Experts of a small language model: vocabulary 16384.
Below are experts of layer 7 (counted from 0) of a mixture-of-experts language model. Rows are named router (the router's row for the expert) and show model dimensions 0-191. Each number is 500 + 50 x the weight over its row's rms, rounded and kept within 0 to 999. Numbers have three digits each.
After each expert's rows: "mostly gets" lists some tokens that are sent to it at least half of the time; "raises" lists some tokens whose logits its average output raises strongly, later layers aside. This comes from a sample of Wikipedia text that the model never trained on.

# expert 21
router:461469524497547467566538497476468447519538442493520560545460555484516559413389473567504479470466542436518494527528546424447461566477427570435423561484400533419466550490540478473436532429447573533554527452462455565554476588507506469534541559521516535592477557567528487534572518549488427531490450589566465538464581472498411459438448563508445486473467470449454521465423492589383567527594501438484444523566482605543512550540507539449426419516504425439402546484484475589512575431449552588440485508508557467458473493456460522509453561498462485534469476610544482477515452502423423458
mostly gets: "′", " www", ".m", "://", "/h", " approximately"
raises: " and", " as", " himself", " was"

# expert 37
router:404544481511559470543451461503525558413483496442513413508564564457448385415451492449451505479485488482613508432480451492468520526466524404542583512449488484552532541437496447501478461575395539414493489561540532577501457447526544539478530561437607425412528500454538529529482528487543472546376473508451458516412486518476517548460475440519621466502521402532547443466499430439511481419393522568513524618481499485437428594539429486456536559457465492466440436492466535526455491467591525586503476423469558498512516497527495454540462555427527545468524511497489410461478447452595466484
mostly gets: " on", " during", " for", " in", " at", " near"
raises: " the", " a", " this", " ", " his", " its"

# expert 19
router:454543483452523491493565464425465577469524489453599528507438548452467507506489498467413428507429565479537518581504379509561489493487474519426534404520534488506453500442490496502517520425535525410530508503438481476550422504484447562585465592479523508517427406472483541443485511500426492503442499424484480492531514534506485591592557505418393504466440573500517508470400618513572611563491481598556470485573461492455462481502541571580467512582483529544475541549431501491488458535516404535522452505419482410571487528444611551512474374483408491471535537470466490507431510431535427439
mostly gets: " T", " Z", " Ch", " Sh", " Th", " C"
raises: "us", "ian", "x", "alk", "itz", "ax"

# expert 7
router:454546508496504462512535563486422465548486471510480490371448447484402580465427462541528473519586486490507601493386521438416447439530502503526417594455547537543408438538447526467498571517536411521461518620509522567497479512497521483505477568579461586450548558508480525519440485548459538571532489556576440490482596538600445533469563499393480510461523466476522579500413536549608452483515436584519457434514557473475463486437489513511450480412462445544566473478487557504485550553531502507508558504491542535487473474500453510514469556419408446536464428501514473631512583602485448548
mostly gets: " social", " Genus", " civil", " Coordinates", " natural", " Clade"
raises: ":", " |", " and"

# expert 31
router:544459484383464534541530502501526446510573562464549497538548574586507524512561464402546486492559552514447474543509444545461567489455619526411534532487428519509458526573546485513536457572575422453496444522492468532479525507509583506513605496395434540534603582507490465468475411461460487512504519457503552484485566551438566569500459517503522556510463546503534504556601486437498435503421424501471524532439537431610528417392504498486474578465533454482480475569546442537512523470595574447507586439484430571525618449434470456501529576512525458513470506560421401454435533553515482525
mostly gets: " director", " politician", " president", " footballer", " author", " singer"
raises: ";", ",", ".", " and", " (", " |"

# expert 0
router:425587529492553549541436461385561442530487557626469529521505420535622575516460477461474531505544544541475575528541640440441495511396452525577534482523383510421545476509500544534540435437506442504518532568525429486482548534473467453431540497390536497507463538571543523512454484578503459540537556524515449505555479502457517418490493485509498435462535560511490529520525482486492484489555469507469650517481433495492536445510536552452509500562500435487434474428512479549526511382501504450514432516502508479469475561473387512502626501532482502546497531504491398460522413496357434416
mostly gets: " century", " mm", " percent", " cm", " pm", "-yard"
raises: ".\n\n", " to", " as", " that"

# expert 3
router:542461501481415427460530440496435437458555480556577510532517591456537542474527494523514459472534509396401557455591563445548492506443446603451515505499445426505445518571479569492443534599439492491482527540486474502581533565404547504523492462606427449514472492589450452493521459548569537586493480531401523632488572575505490546483404479500441471466401435499533526510487492556511521554428528478467480519494533473497494544392526502424507397481628545504467484490509486496507550436492479449470424559420485573552503432441500478502581494464523513505525458468566593494490531547610468426
mostly gets: " decades", " years", " twenty", " £", ",", " months"
raises: " the", " is", " a", " also", " and", " M"

# expert 5
router:511626482535482525503475497567420445530491493505418486538463514474480416591511525466459460460577420486505466465481473460584519560583441535487592541475553501544460520614477466502504491654455506612539478544540522494346464393444435456500582493570531516510531536454492412495532504495551441477581505466467499588468526449474455505477496568498535455457553534509447510575517535531518524464434468510481492475457493473503430472558422562518498520408445499529526532453462507434556490519513498517545567628444620550574446405471538577459479449497520448528477477504493529590597565508551588493
mostly gets: " keep", " occur", "urring", "ulations", "See", "frac"
raises: ".", " and", " as", ".\n\n", "ly", " in"

# expert 15
router:534471524413417468584551511466493459416491499433473504507388551530535566502485374561526481559487580388439537566558487575423510474484425489553547529401471617589468543620472449474461482472437533430566522549437494462533537522422433420501580542591502498439456587470456520544540533554528451511461478471478412439480471507444470458541405557519467437469455480457440434531512557449464536488513463471504555499505495578469543479536461451498487516627503536497510470432590412558453460548487499491480470510530497533529469526459479511508503460532429548560415511555485424564572515557528433444
mostly gets: "10", "100", "14", "12", "500", " four"
raises: ".", ",", " in"

# expert 14
router:534460474499501485448557459411524484568550489501581548502532480605464533461551419505424528440467591500468510514508506509481526413430501415541521553474448549521441474504540532543652490480487462424522496499486479402549533549550567506520526470453497452504550567548504572547459508520472550545384442405495492475610440587498520463473514497527482389470513411574520507472462477431510477458498599513497552397427592543532566424504475481573511505508489494594529450463541487419449476431541493420551578440561510512514459509478492454542525481543445360446487485456483478420392432567520438510
mostly gets: "idae", " Records", " States", " California", " Missouri", " Mississippi"
raises: " from", ".", ",", " and"

# expert 4
router:577469479503496598429462438476526436573495459556478565482543468529569561473513591580509460422417441505506514470612464447512463433511521470497545537589557536449491514422529508533514536536502594547529528524589618515467491455577547457523470465496560488613436476510556525461540433483530524482412440449480552511490478565510468490451582459485439454543522500464482422482533449484533542513580563393445435507487518393593490620546483454517524485493466492464472492534596450560458454467497455379426465477516491574499491525631464557555523488479438392473502463433526553515500447518558487432
mostly gets: " ", "   ", " Pld", "200", "201", " Animalia"
raises: "197", "196", "198", "194", "?", " or"

# expert 23
router:527490440476537417422419536493553452422559423496472501578531429539591494433578556571574451496479499592440504563587504589486532482570528472528527396618504524526469539531488516505550533572438430382538539419463478452411522506486519467481533511391439539575512499491540545410395476475481473476503516543493529554540494493499423450503445454421512496521428531539547553466514441505560576489467526412546522448536479492527554376527448472469431461545543446521427502463515541495532369561471505470490515488477487574507464427509506504552493478546557463415505565539468543446537546578575523578
mostly gets: " it", " him", " he", " they", " They", " she"
raises: " (", " |", " the", " ", " |\n", " In"

# expert 30
router:531412436479445460413515515506458576460523538469420497463589580484484575473430486526479470471533461536607578492467485473410438541494499511410475502481551547427551449460468468475420592515565541507517533502411575446522527554609487519461377535525444556506476497457465592464505564468425604547522541419474495490493433471496509461454388574409498514533442504460458500437482519466461508604473581450450452483451448525511502619496531401545491505470405521460474493535519541487512506507522492474411467491493375398579402582519520446457488515574497498473497565495500475481516457526500456572
mostly gets: " April", " March", " June", " December", " November", " September"
raises: " ", " the", " a", " and", " m", " an"

# expert 2
router:456491538474472490441472514498489429470491519534459498537577479518558528479548422503539583493561445493494486478541584410497511439448526459496545493491503492510427621598455449448653434515524496452452446563554483542470502517599458501542446434509404526504550526563493489514492522520512486530517471566544557481593476515544521498519428475486538388563528450529472427534559473553507437452483549626425511386401528435464588459429500532502579557478498498505514553486453479485519491490615549500564487525480461617485526412442518562437466464518529482439458554478562451560533441593425623453
mostly gets: " development", " design", " support", " education", " story", " use"
raises: " of", " and", ",", " for", " on", " to"

# expert 27
router:451402493448475517528502459563490555507547616514459499570569540499552474516548427506447499497564478440521466483591555511520451502450494551662500456517450514467514455546537418469420489549515461531493579445499482465447513522563489540480522494458484523553461521428484463475501452431432431376525487462429469414544474506553511491482530572458452545486476494468554544409394452486525478445539573388378557497391580562607482464465618445461522513425537501516411408511518536480508525490515516484527500481438454455424512515455540472393440467518560467491532596476486524428451491553487504583
mostly gets: " males", " girls", "°E", "bles", "rons", " boys"
raises: " at", " with", ",", " in", " and", " from"

# expert 6
router:500513474385455489428437441467517537579545626547565422498438443506503574483509381523499417499485597487531474620550506513613469413548568537442514555495513526459480447477507424549527457539475457536569453554462557482462447512466559491518463475528503483456587436484413539514422516514557427473431495535456500434514383499427544490542534607436544509485455554454542530556474540470556431481453463445489564433464463597474512512514494473599448512620468529498560549495444446507504550433564504551441558450466455555430481523489482510442451411572534472487479456459487559515491434545499459543
mostly gets: " League", " Cup", " Open", " league", " football", " Game"
raises: ",", " of", " and", " that", " in"

# expert 1
router:505566448605477527588474469520441420421547480502532549446479586509520497498586523478557461521402522522543471469426527560444466543501436502546390543495430564424509512500518386410502419451471458407451474462481514537536498578513511540491485478507482475608358548444491524567425581417513471454485502449518495505460470454425495503531499506426586609583518606541584432422468514486494540512450462463564432468605457490540555458534441487459455483476533533586520497490510580510490500444447489544555568499537447417482540494478487565523501448530536503505527496417478536531435553587549547431
mostly gets: " |\n", ")\n", "\n", ".\n", ";\n", "===\n"
raises: "-", "|", " the", "===", "Source", " "

# expert 38
router:494425575529532514478451482598560442541482429555424542530531537485460491550531541497463512544447417480537504538434442561525474511577541525433460451421434529481499573459557551530574473440516542511437391453501473458496567398542543495501468405442601446520499456510569509437463484583519498445468510527518402461505572517506558488512473433509567455485561536481555466519489495452519592502508395565471514585499569528656452513520473489437387570528505577517553434454420528539442560570460435509437534491578468540517563470416379521501543478441454551500480545521465506496559435456522554498
mostly gets: " was", " is", " led", " with", " joined", " became"
raises: " the", " a", " an", " ", " two"

# expert 11
router:497539492467522343449472536487570462487529487437476432543523531486524472517497534421459518512543538516503514402580573524412475564522414434517501574462615519475520539523546561544493544536517518561455590442461458490497503481465506427486448406469426443455447534514495549491384534460592581538493530618532432496476608536541583541574422487530488531564561446509550498459486471498408541530569494578471603589456476571513398505467447539499481497464557545455453476537538515497507452530466519496527519508480534545505477564555422559553493514454497531542398549550530518620479541483449623489
mostly gets: " had", " have", " been", " has", " However", " since"
raises: " the", " a", " an", " "

# expert 26
router:462457539578511501502434495490552619494523415483598510522405498479537425485472636548520482402477496538560420455423554513485506502487499493412599441578490506542539451485486466487533429477538493413495489479539446476586523378490529504489498491493574487487383538489521457575584553516436428494454454522502496551541518505469518496465517413532447467486496556567521544489534468524572520448580518403545429500576528500548544501535478498515476450542516538491502506449506544474543503429475456483542414491522464394551566526453487585516494481545539325418590411459503550543510535377563478538
mostly gets: " \"", " d", " p", " f", " h", " w"
raises: "-", "=", " ", ",", " and", " |"

# expert 39
router:498459521406503455546519540416459499514517506550510616450486584490455618482491441380511509514518507519383568465470525509437485457466543464491530427539498557581465557461512565509627442530511518551481457473626507550488468446449424474477510543557574452438521529467433512644597554464606543479453494492540464480483515528505486598597498497546493501446528557522479480570499487428541531489495436450498511478544574478537482509552488543583479448501578483537588488502450499447444442482474545477491612445587471610463483541560591518502540565548541557567484566500538471474582492462474569482
mostly gets: " used", " played", " based", " released", " published", " located"
raises: " in", " on", " as", ",", " and", " to"

# expert 12
router:579478457509464447539527491486584554500451533537444438421438522469487478498500561548600523504494562551569514541522429526486572498438549451504486571530590472541480469504462452503505529446516463484563567539474538382433409453425541489543485501462443572519454409453446430450481516435501554502528627485523413430502423506466459528544593493481437462467493607514476483532545438471477477478507458556474497545518449530497454480546554506634528548553464497545562508543519528521545524469446466573547575534400448483459426611556519372595468473460411587555548508527464550524496571509584529561
mostly gets: " David", " Robert", " Mark", " Charles", " Daniel", " Sam"
raises: " and", ".", " to", " in", " or", ","

# expert 24
router:539484526504527418463520493455521566509539451451525532523420528554526494415519562500475461506521545473441590593557465524436491511485527554477435543467486615492533516437445482430548466487581503490489526549445429520561450454513554543419491476466489455485506529496453510508413566468525445575536414508556618552534452455493602583559464532504473581476524461507527573534587549582518577490522553510535425438451518557516622512526472534610482519558522480455577560453551479521523539509511527486453584492536562503455454674555457331519485542539468447495489451549513481445460455429429520493
mostly gets: "==", ".\n\n", "===", " |\n\n", "====", ".\"\n\n"
raises: "==", "In", "|", "-", " ", " was"

# expert 35
router:503445487525539493470488513476459483548515582459543354491500438526548462509503528487463481538535446546470451524504550479521509515421600440545554511504469347529497436485582448505550465428522401485433557436488549594527495526445502492457571520501534516515424531482446542524534379478565595619509480433435566468582447450523539439504561530564521569460485418513496555553447560507459489506525562530472591533562579483534515485484529544506483553478544478533543412532495529433457578497455527502535453517554481446555483506530491371515502567415586533520526502486426521481401464582364423496
mostly gets: "rd", "th", "ican", "iac", "ъ", "″W"
raises: " and", ",", " as", " (", " from", " R"